Experts of a small language model.
Experts: 128 experts in each of 15 layers, 64 SwiGLU neurons an expert, 6 picks a token, a softmax router.
Training: a variant of Adam for the experts, 1427M tokens, 10888 steps.
Below are experts of layer 12 (counted from 0) of a mixture-of-experts language model. Rows are named router (the router's row for the expert), gate (a neuron's input weights, with its number), up (a neuron's input weights, with its number), down (a neuron's output weights, with its number) and show model dimensions 0-63. Each number is 128 + 32 x the weight over its row's rms, rounded and kept within 0 to 255. Numbers have three digits each.
After each expert's rows: a language model's description of what the expert responds to; "comes before" lists some tokens at least twice as common just after its tokens as in all text. This comes from a sample of Wikipedia text that the model never trained on. Tokens count by the router's weight.

# expert 9
router:098112094138107100103074100119121090098134138185153204156175159150138142118137110139134094089168136127149094147153098157175127141130096166127102152089093062119130103129153107159100120130166140
gate0:125161059169108072160112196173213017099139140103101176124110136086156118122157104156126162089153124052097172118144205120123110154171133107040146123086134109169088127153124135132102113099072130
up0:111144112128114111105073155179133129084158163089081161143193134143153150089059122191145143116138210122130160109151119116204080119128125086096153098119151143137176170124061104114145137110097131
down0:136143129125135114115145143100123142105102105133156127088128153085126079102114105157162142142103099161114097122096100109140091197179163128106118185100114125075141108109136132130155163102225152
gate1:109202103102109155149100077108092140090125135125163094161143163168128150135180122105095098056115114149118222160128094175118097098086142108233158124097128114134164144116175204158159114105184123
up1:064091091124120100150136158155094035125120134148087149143163112170146092146136100144087176149120048146151172133168183126105128200108101125111058057164134164095047085120044135170163154058093088
down1:093105143105157148153155166171118142179193111164116153093071090123132105195162193194131105059033133139110134166160150177147130110115145114146115101121133146118170138138130170128058155153140094
gate2:092106049159103146122141193075122113082105129115168028104073099130056083083134139126135148090113117105089143162068082143130112149094145059099078096158075120112188117146117186164084140173156116
up2:104112039189099118154146115150161112105171117116136079064120114113132187142142166144137124083153127109075102121142063146106088096104103129028165081206079131093135162144150161147132147173100097
down2:158147137132151110161128135081180115129084194125180135137225153112136147181128089120161154133189114149192142087159144124145140148140118116154121149139135050112144147113161105108165118120147157
gate3:110111077108161153125147116129164096143147137135139160126090089232217165141133196118092101154156119105193151158115146081120099126089079147121090099155154115088087101213149094126126133121163133
up3:090109077129140133133119071138130075110143110148138166112121081222203219127146196099054108119164105106204110184106115075106126113128098126141058116165129084119123121174168109129157130144125133
down3:082077092133102108097145128107137141102098103116127103123113111172176145165149175155102075134111155156104138117127037133172166162104090156126156150061154090141113153071159157137121098146093160
Description: Year numbers after in, from or a parenthesis, such as 1997, 1930, 2022, plus the word century and decade endings like 19-50-s.
comes before: ",", ".", ")", "–", " and", " to"

# expert 62
router:089094136156143199058129139131106076111142119087122147160126067141111122142146133114097105128174087168137134170126204190114048144093101160085059105086154114173118118072090122155112117109170073
gate0:145130087173103174110139159144189172136151149100128168131126152179111116176156129144146130122098148147177206125155191141122126145134111143111176121111130080034152081119129133104173117030123124
up0:106140093093085163119143097169171137152138114126127157093163146146131104179122105130165140158122164115161149124141163129118082117109118144083171190077115104020138089147117117110184115078168144
down0:152154169151103138172111137142152139135168160123095139094129068121106121134106151179121175098106089145058146072142164106172157171148160091155088114143077136144143085169180170125108042139069136
gate1:087113098109200139095178098180112169103186164163071130150102095148183108102112071128173111122145159146153122144121163170117134106091156128115076160148148162115123130078163121085166187143113119
up1:123102126104226144121115135181089148108114129174117161099111133150111104138179104133129095147101167140159049123088196126143149149101073188117076133100124149134091108081204135100137137125160123
down1:172113113120115145114153147166123121084131146138151114087122108121185119117215106145185099158089154118159157100183126148125138079135100113093139127134066141102203135116168136145166143129140059
gate2:114107140143094107158097127159104137097111195134099134127055133119151164050156147107075090130163155125130107146114139113165087141133127116105109067085074143120108171116182120135169127110133127
up2:129109141163138096164085126213156112114146149098078113157072126084126103106100141071089165152187136179079151133142149130109083103120137088119115083064117216183152099176196113126173145104174082
down2:121156123091086073180106163150121136101163094104150139130150102103119133112169139125113097117080074109157153135150085121107109095102048126128196154180170134176136119116133139202109073138155152
gate3:178124162107100126130142149101144142093157063122134102098118159167107134112156089120122193132130145079094136171141121076115113166138157127157070113176130064112153127204117132141114153158175097
up3:134140110144115121120184091139149166103126091108120088108129105131104107157108150139103128090113187064124189125122134092140127138123159160192097107176141165140182151142066123142116151177164053
down3:141130165113125120115153107185115064164147160097131199140141097111140135114131130109156117150156136139137155100163105138214086159206100167108148144100119118123110132134069123142068099080163186
Description: Full stops ending sentences, paragraph line breaks before headings, and War in World War I or II.
comes before: "\n\n", " The", " He", " In", " It", " This"

# expert 35
router:170131068117136131193077151074128194136029102193133142173191168119147128134152099136193127127096137114131110111139093077100139249179110126133144151121149142108100138145112090162073109141103184
gate0:178085100199159137172123105103114100156083111111089125174144155167108147131112188143130106134155141105121109130108167118154110173119115099136140122141168112159129141147132123111162145132046192
up0:168094083150152186099137128122122126152083148113139145129161185178103134148170162129130113113135140126111108116117120153117148177126126042153129125130166114081127157144170051147142131161114170
down0:109106157107146124091190056115135079135156079134144103136072097132184192059115127117169164132159118129116142130099108137119139059180169161116173181150121112149101160142113141103136178131131136
gate1:123143156114075195117094131136146122114146148120100118152162156183126122156144160110203127120108137192044115117087090204138079125144085148110128133165119170113081149163136134167131153127107174
up1:120128125154154133114123150089121131102113114198125188135126139096094104099053152149131137143102117101178137146140129091116169071113100108165090111069101111119177163122100090126194119126168110
down1:163175129131103114130118183162151147122133119131152098130156162122069102124131119148099134117086110176107096175189123107174166196142150141108146135069125180101037118118195126126067175141145119
gate2:144143124080131211115117096092112119177102142098101066116124149142173143068109139159081123145141173081150124116123043120147105141125150146153131110116125075157122120189142120127136132134150205
up2:108138127149177043175132139188144089067185151146118189174130078101076113174145090101124107111089079142112090090169186129161134098099136127108116155104111152105116115079105122122110127101098071
down2:105123109125105110164068149168137141123092168128116104094154182075103105145106153170129141119134110158140137152124105141093148113122102153123095079118122130122087127157118157109122107096142162
gate3:131118129125126163089101149196140125114176123081095134158129074190105151163079163167126134214088135158118095118142150188171116104110127125107175135098088184138143097109102065109161115122114167
up3:101117140111139117169181114084112100147108116146148110088096141086124098099180120119135147071193153078118136142135091102100103137135114151139062120132186107112162158106170176126158166128149088
down3:144160153108133110152157147118093127163142095127114119072112175135130144106103057050117123141156174132117105168093131132169131105119074128142090127166166088150132093081114117118126139120150120
Description: Closing pieces of words and clauses before punctuation, such as closing brackets, commas, plural s, respectively, attended, ago.
comes before: ".", ",", " and", " in", " to", " as"

# expert 41
router:124170078158163144192056150117097112150146084112119108128118190132119132130105122121144098162146169062151070075173113107131140152139142102115119078125186111155122147176137149110146081108084140
gate0:151170087113159106124146107134133130170115108155107107151103087121161104140124137128137113119169152102067112118139084107134199179137112128124081148125178141126137168124190115145091128129121117
up0:094071130116085084154161130113111151113147084136162154104116098108115127130121075113129167192134099134147167143154154168134092076117107148151132130088111110093094049127090184116105128138130155
down0:121124059122117180125133059171111142108124128086086076103130122173158169169136110129152098131140186127190108083077117130137172155170134135133133079115122128041113134122100139102130119138183102
gate1:139156192133123071084137096132166095154167085117110130125155137086186098183122132164113158147103125128144117122082147154141070118144138148068072221118159109133115144124151172116133115125130127
up1:141111124156114147128120103147165136137112181149145141080113104111080112145132153127140081102107110100102163119223125121115140101154139154165119132085116148161132121167127119126089143110110092
down1:190140122103149106104125140064174105119100131058118139145067090150133092158198110101093146114134076113106126152123169085043182094138127086124143134151173076162156173154123091139085058134136124
gate2:172143150112131124156159128137145128200158111165064146111134149043189125099102102136124157134101128138131058156095109129073137090118100089081095125145093134121171111097188169085117104121160129
up2:155045061113146079155139143119146167193129078171122115153125129104128094169081062097135155128066112187127135135152157174133129165058139102122154134146088171121221076120170109154162118183095154
down2:098104125175155141080075121147086194088167100162120123085115138174140114092122104129113098104109145163134126110116141084080132155168126110138133172141141166128135193149156137138167127135102107
gate3:167179118126126162130140133141111085122158124159137157134173146064141167113088156124113121152106139113151084170121119089113160142064087136188131105128126138108167115078145121123112124121125114
up3:154189205082082075141138153129093070093113142132170179124123152091109146161176108117092098126095126135136096152118143090153135126090180154187167120150136173096146107089068129136101122095127097
down3:144177104106153141110144107129165175172141184136100077122159198121026137076111127066103153140116117102085185105097160189102164124182165119204130122146085143139064080112163085174112152115118170
Description: Line breaks ending rows in pipe tables of election results, sports stats and reviews, plus separators like ·, ±.
comes before: "|", " |", "=", " place", " JPL", " votes"

# expert 2
router:122139069067115152146150168145130122075115133111170157156141142106153102136133172126129159073071099077200159132146126139127100083126087060119094145149172108122127133115149176147138072091177138
gate0:125162089111147129122087103143128086115117156103148202155110084127127073217152097107172176091163089114177147114151106149157080084111135098105131122098161077100084152128074149173169101173131135
up0:147137110146148138172147177107129114122125147125084037144128167139158137133116059150138103074109145112084103093068197140198175137197087148123038150161130094130136121154143123148078178103141117
down0:137179151115218129148191151116131083186159104138119077166196126061155121167077152133125202193109115181164196192120235142157165191151080117119048110163062122081151183146107099139146145089087093
gate1:072120108094126103112133157159169109183124136127112084131154125069096067126108084091116137139157137103124144073049114121099170123111160104152156114134100078077100105076127135111105093143117143
up1:162074157129068175176127092067115171080161142163133086100148125172122124139106171149081125134090095192097143149134141108183091120135098114198136126089136168181142135150143097167126168139156134
down1:185086079091150101130123098090193111156119083145126122129102048068133142151155081153073101197157146059160147177115072145079132141142095104116099161152164119172090170111153103126169129089178140
gate2:078121131137112123127087119128173164101165127120142141104157121086154172085105128056152175176122124157134126122066132149161092110119152122137143157148074136139134191146114158165138142112097148
up2:134083063153136117103128107070128148107132094107143154190123124164121124155134137172149107093144135073159143094137190107097171179129100122093112102122095167116162174088136157114131116136121098
down2:133111108102118112179079150110178187071152115130145185110095130113117101135107173172071212094132124112208147182097141170118161225091150127092136142121074140185132080123116139158137113060105138
gate3:180121151087093099153180134089129149123127088170139084085175171099133151098117126154126120136164136186152149097020140073184113118132101174054115109137146114126183154162143103103094161089133090
up3:179117134090052119121145143081110116156153083183124087068186210125177148138145140175139088100144086188111129079061176104138155130132118148097127107146126151168178109102089079112120133096144059
down3:118112131107106127210157131051133163122086088129139147096118158074109156121103140103165123088148075065118169127070155167086101126153107138074122087143136125126114195122159113104159179139170173
Description: Digits and numbers in tables, scores and match minutes, plus colour words and mid-name pieces, such as 64', red, Ze in Zedong.
comes before: " |", "–", "-", "°", ",", "."

# expert 7
router:146135158155173171120092103143091068122127065145146160131100156144135126112125140093162157144097175150110077178153150090109050142059095135130108170062089109165127134132127097120139178138101178
gate5:111187125094116161144119149147091148155127102144165192119114124125124150158192110117164124047094152142134170052105113099123094110146110166189136153087137120100187205109114130140169098126193165
up5:135103127147133138109131138055145105120166122120129091161173170152152123124125144150096168202123128118160078107102150111092114176136037069103172135135119087141106147148121116124149176099114124
down5:103184120166156068119100120143134126090080114098105057134084070125121092133112147158100111131109165130116164160153116139149162116101143129115138157156152146193171132155163162127120104084110058
gate6:057137103145114137136105174088124095145102061148116176111069088148188116170121138155088091175081041150186122127131131078109120166152064107095100123135115167154121091135126163065121135160152116
up6:183146171131150142166090095131149197117093164069134085151124163153104131134095114172160114100072172123111091068163068172140157124105158135119151136110156110111154178138099144180059132085116123
down6:137151087123104106126101097171185120130150173092157141117125100147113125080160159154170148154140087183126119151114154143160128100074113169115139096102091135046103090163126133174157136098083150
gate7:072045194166118184104134125107102126093171112176108114120086117094157092088132094134191097206155156106115174173183160179071114079111094124161136129100175072130086117130040149163168105116127154
up7:154124077128128130142154133159164115098122135075131150168095194137093160183121111142121188082097124118093069159081104061123106168143140126070109128115119132074107154140123132144070103126170055
down7:130111192053152082118144195185138106144197174115140130102167147118130168123088091145173123188133064120152206088112184136074090147090152130144126154146134103179149131100155127111077152152150119
gate8:162090105164155130164113083048084088147167084109171149119120137103112127138117138141137129156144154142177148170180150108059108118132145099078116137109144132125111127145080147127108114152159133
up8:162089137121136108133132092118115105155132101171142119120125223128135139107116069154144131171132075145143164121198154123187145108068143123100119133083110138119113175128101105131108145146133128
down8:133140123076130109107139120158114120144087140123149111140111113141195151125120140073174106170101110073161121146133160163120113104134148144104146158086114118072134153144130106169131146101124115
Description: Degree and quantity adverbs and connectives in expository prose, such as most, well, much, rather, however, mostly, plus -ly endings.
comes before: ",", " to", " of", ".", " as", "ly"